Experts of a small language model.
Training: a variant of Muon for the experts, 588M tokens, 8979 steps.
Below are experts of layer 4 (counted from 0) of a mixture-of-experts language model. Rows are named down (a neuron's output weights, with its number) and show model dimensions 0-191. Each number is 128 + 24 x the weight over its row's rms, rounded and kept within 0 to 255. Numbers have three digits each.
Before each expert's rows: a language model's description of what the expert responds to; "raises" lists some tokens whose logits its average output raises strongly, later layers aside. This comes from a sample of Wikipedia text that the model never trained on.

# expert 19
Nouns following the, in or of, such as United States, University, County, Italy, and season years like 2026–27.
raises: ".", " on", ",", " of", " to", ";"
down1:109141160111100108119115099104124117139097131173123170112133151132117177134112129113084107108143106114184140145132097108110096105098124166124129145116145139152140200127146140127109140149137071136143103137057142101164129116168112141172102101128153116181140158117133151126111180162178150145182112123101150123144170127154111118128130110155120113107161139098150152152104117164147146079151147125162117162152091149116139141150111128102079113138130124095131100125137113107138138099130124128100096138105134120145111160144125136162093133146091144129175117127124124151168105128119140131
down2:106088133148131104129113165167154118128092101115145156115150134167123158176136129114112131135107130127154104111127105119148116135137100124160151098108111128119112101117108177129173114055094099114132100131144079117127156118082147144116150106145158130102109140172160147111131099129130124100137142147111168102150139157145132126152159128128125150147143129151096141163142126129085137081084119086132057128139111080100137105129124118154149116134120124121119108104101103094185139127101094137134131156094172147111101128147122106127115120129132154136143089153104138123148040137155140143
down3:139158166119111136075107169128098144177156129142135122107146134170147115139105098137168153082154145138141147145094132088119086158155162176141160124116159102116140120124149156159124110128140111118119083132130121146163131160129080145120144119108170153130111134131154119111164140129075174130067136124156129151146087114116125131147147166118135141138133119068169087139133072094115166133142124090144128120167158122139092084109128146088154176123146138139083143141119132127088124150143142158117127128130106144138157129134136119140135120138144163144111116099082120115105115146155141113
down4:128123118131157094141086164146092111057108116170124106122141136126092136100140073120078100140131106111124155139102081134147093146135166173153136108166117130110122135118149143132163122101124158085162140145111144098119119083143142110156131178120167112159116126162107092142127147117092108146113110089104167151089114150146148127114129103091113122153148104115127081102142142143145104119139086169128164131149132130170134191108128126081114140138141145164128154080154128161118134150141134163167136150143118130164157103093148135128147127111119153119149120154140120142140117146103116119

# expert 22
Plural or possessive s endings, other suffixes like es, ers, and the verbs is, was, are, were, as in Lin's, times.
raises: "i", " of", "d"
down1:134109106106120140088114105154145135126149158151145100159121127112140168087114108106112101141113149130093159100120090136138118090134116120109137164143159140104120083103157131116101155095113112123094154085124099115144120122099126174137104161164132108109155123174096094143124107120137093110146108167154127159181133106116111135095083106110111163122105149138136132135158103096129101128136152144138145081057112121152150095164096143138100122103112150130151173065145114133138128113133087141101098111167096111118100126146150105110152139102149119123156152130105144132115108176154148160
down2:134139137097133079161115131117089150147102145161134104147146135117124175107126150184177141106190092100131139117089146099150099126121114170104141134152145156096097118134142136132118140094155129117099085117110099149168121154121130132138115142116150117107162118067122165121129176116121099097121133116147140136110130097215125095130138116096148141123129138121147118115125140111140094138104153125143134124123155121137110127133169096125100135137070130140118177139118164116107118145142126110156122082147108168131142166107111100086139082125117137146174120121156107121105103097161167134
down3:165133132123158125100122107102149104143156169082122141103163083131121124121127120067119137104109125078136140121186173152113142158082132071142127143085123104089120141083129149114164077127118100180084121120113150140124115085154130125132111134144151139117136080146151104130111167113098137117136122122134152122110119153165111148138160137131143150177138086148126138118116129078144108099106114111156119136120145157083118132112075134156170093170112118138145127088119116151157169107132150120155138127146112113124114131149165084110113124124123106133121144134105130115149121126098078115
down4:124133114124157076147122098131130139161108124161092119139097129084126093096096127123102122097159141148122103098121142113125158144130143116102171138150145107121108103156156115161135138142096102144126114108137118096126082087093130200095155118129111126122147115129120145133067158120104149107109164157077132119085132114113096087153112111138124131148101131147066142143152119154109145145118134106124141112070108130103140095091114136174155112146144129088092190133098135094098177130167148119151139126136152163122142127150112146153101160156134133142155119101118139140123169117127140108

# expert 15
Last pieces of species, place and company names, such as hardy-head, wee-vil, Pleasant Grove, plus station, species and Park.
raises: " and", "\".", " |", " who"
down1:133211117091153155154091132123152107153125097137112140157130137178104143115111146117123126147156125127123108158110128126125133107151115141116168102171159155071116135170114103136122105119150133094140127107117144136147128152120181113161151089126125151132132052113111123115135152119109136119134151096174074132128083142093115137137113113142163151114120162110132109113136104109132115091090144098111145089111145158144109121083168114123147111129096153103112203099106126148116147167108098129153088123147131152112140122100129162139102131132091098147130128090123096125132107130115163126
down2:122163131092129065150136136148117101117088134162122125115135145135115170105147131132139129116137136118121157150152116113140125140079134138106129116091127128199119144157106110150094087113146094143150110139121123112159130140148164116140091104156169167120131070097154129121150150123157139104082139173116133133099140117136129124097147137116115125118173142082085156145137067104175155112172130131085133138089095165110124114124080108073145149122158137121102120110120077106073130147117130120151110095115131102156123147119117145114155118113143111156120117119144104126115099135087160122
down3:114138111164111078174107138160111101035161166131134117140145096131110128144135113137158131104121137126116154124161116144153135106093098146098117162101117117128140128153175090104141113104141116105150100109160129104156152130147110129146120074128158115110156137082131123172125130160132106103093119109108133121112127144143136122159105123128106115147133112140148067126131125093100130185126180134092077116124086169169105139131146108127128111147147114135141119143130102116115120152092144184134086152129139090172097101134142118107141162129142109122094122146150136165132123125156103094
down4:123109131107132075152137143120094118134151128103134140094103139148121100120154139125143142122129153088142162082104099155120146139108164145154105106100094107146134120103122140102094146111135118141145175189126074161097087129129145069145107159153110077139200125143126130125129069137117136151113146158142104123152080104143140144175150170135126126139122123150115111122121135109126143113140167138140082114154161159130142185136121107152141123091106106136136092133083130131174111101142152148115101145140160127119133122117095123131109140101121115107098110153174121142131087158164116117

# expert 3
Word pieces inside personal and place names, especially Indian, African and other non-English ones, such as Thiru-pathi, Sara-da, Ikon-en.
raises: "ssian", "ft", "cy", "poel"
down1:148127148146107132155147138159142138095165121117135121107121111124153159123102160146163140142139076113069162161113114151140124148131131126102143133131132136094100152143135138104129094119169139170144136068127181111115128136121186122144123113144115097091144132138163130178172176083125111058114113117159142121133122116105100110098116150142089114114161113141136119112101186090112137122110126121119165139149151120107119154136153157127104147150118137114101147104090100107148144095136159140159143126133110095156108090164136134139139181147150163092144100131147141166137106102163112121
down2:161122115117110162098100145124084098157142155106134091091135085160143141117132163133130135172139162117108150148127157146178127166107128123149147132137113187110134147120157099133064141093140130096093137136156087128132105117095135161145123122142106110148093141118114141124115157150127126119110102102134123139147149114104117126119152118176129131134145097141157139145131165130117110191156084124134143107142125150097114138124122122142120127100141109179161104131099178110114165157132151128111119123145140157142136133145193148137097158108195137096105153169179116109150151083122121107
down3:150133109095150148157124138107138132109149143142115128073126155123119133151134142093116100142112133122128125126127151109113108124115127133162121105151127091093084124119111134092089111143189145115162129112122088112120127109160165135148133149113153106119113153123122100103095125073148180116139130163121116127138161150132131133093100154153136186123158101168160153156154132119140098088123111129101149136163124118072143142120106109093172127127111117159147135099108116140137132136094124102144132162165176129148124116136144117125172124182168134141104162120143146123170116078051159162
down4:158096108133112161119152147111124147158114144126128131118089124174112091111189102149156111123122156134165098112116114190092108136193142107151158120124161124110136096091148122127115180149157147096109129150142119110091080118086097123128120150131147125083110108154112136122109158093113105157150135124135119117109134092084112117147145134139117104103110146130123119140116103107145156099143123188135107129119124131151115146144170094126098139144127173089129102096163100159153129138108123122123164106152164118091169124154157131148157169145163168106078129139094159113122127135119123123

# expert 1
Words in music, film and TV contexts such as album, song, episode, Records, plus credit roles and song titles like lead vocals.
raises: " ===", " Division", " services"
down0:103143118133117143100128084117119081141132140097136104133129156119119105139132126146135089110160108129167123146119118069159102166153081104142157134143149122175113147155146164139142102082117144143139108147091121117070129101084127135109126127149125137116151081142123128115159159162095140133118137121166135127091155105146082126103136146114133120130118150083138130132081146157135138148149102081107123163121127123122095179122137117110088173145177115087143145138093127128167149147158097154105167074086141130171098134083113123138134132148116114140156144152096138139124123128142134171
down1:090151116127121182130169126133148145119135173109139109120131140138126157126124149165134117143113159136066126125141137158130160144143139131120127148176126133119176114135097118142138108141073140154149103160112138165073149115148096127135099112143128173096135162118121152127111128133186142159102125143116159122094206066127121136154104115141119136127116140078105139116099119111106111128134126119142187105122125077146166146143127126129173106132089155107097136108105113172177124129136102074180124157133170126103120154123127099125148135127113144114124134157140141120116104104121155130
down2:097157150114142118131154116134125143111119154138127110144126164114141110109074144114099098175146144128175153149136163145134161110144134120127116116099169101175159145160136146136161105146106132157132123127158142134144131197133144114109153151121078132135145153119134129122111141109117133126156122115158152108150081139115140125127106118137114129093131167110101115132123129159102120132085067171164083167145140106104131125136108130156092094115164165065128147142150100096094152136116114122140131106119157155147081139194154184118144135110098133140158135120077110138130089107123110115
down3:086087110164129138168148144104139157128131092136160105086135135121121124136117156126131107113094118164120173136150085130116105083159137153147134113158100113186118135131153107120129139159174099094105152137158116105164162144096131135126094177124088164119092138151143114139137103146089119126094159132087138166156145137127159091158136134144144127099128102135050147146144120111122087124111149133170101146115104135131131120122139138164177102133138130114103122132144141117123085174134121151122117134145134091120121127142108161148158112179124134165093134118101105139163119183148128114

# expert 7
Opening parentheses after names in credits, such as Columbia Pictures (US), capital initials, and taxonomy box entries like Kingdom or Phylum.
raises: ".\"", " —", ".", " while", " instead", " but"
down2:090132129149122101139121194138114174100133124165064112161154116139122133136159098135138110108124134100150150145170132125097118142126146120117167159148152139136102107111160122117134149134159155169116143179138159155124120163151124137162092133113117109133119146161140167108147091118130131149088101115124143145111129104122146136125102133108094138163143118061113149119098141097125104135147144110130147117139103114179160121128075159153104157133148085132145140122149110149127111114089122103141108138183116133114104129092174116108165067184135145107144111104142092119137109129104126177
down3:133061170110153129110123137138139120116144129141146159131153165093134131120120195160146123127093124106131127130114099120105137157118142090125114148130123156128163141109133175156126143181136138106153124103140132109119112158128126118122134153055122142097134165167133177099151119158181098101171117099162108075108125113164141133134090103133114126116103135124104122127170103158141140138180114119103119139134127126171128110101090128116140097093101110125144121161113146120123125140097096117122170153131111118123107127142119130134136133169156133154150084141182154163153080170140139160
down4:140165155176168135142146156118125108156114116161149154177108116142093125152142119102105167112071093152190135134092132106140119119168114147075088104131109124094085124163085082134159164101126140097126107159106134115172159124121134157138129141164121120097165141081159101137171121117136141127136113160106142085088142121137140105153173123118097124133142168111120125098104130134145126099110140105160112155151154132127109112134138109112162134187198096101114148145112147098114140131133122122144118132139107145143118147131097135092113158119133123131113127135121090140113156127151121132
down5:149184129145155119119118137109123156133088105101116121108099175134160118106120102141098109159118109116144174140161153096160112159157129163144115160125122139164148120140100147146138165139163144154135104110088145109123135131110122165123080126130142108139138106137162178122140144078088109098109095133132124159132113109083154119141135133138165155177132157171112076154178086108134118145132135125165166097134125170100127121138122136120131131169126155134109176139145129116133128129106126123096089115122088136124161154128083136095133110144122070100071124155125138110142103113166126126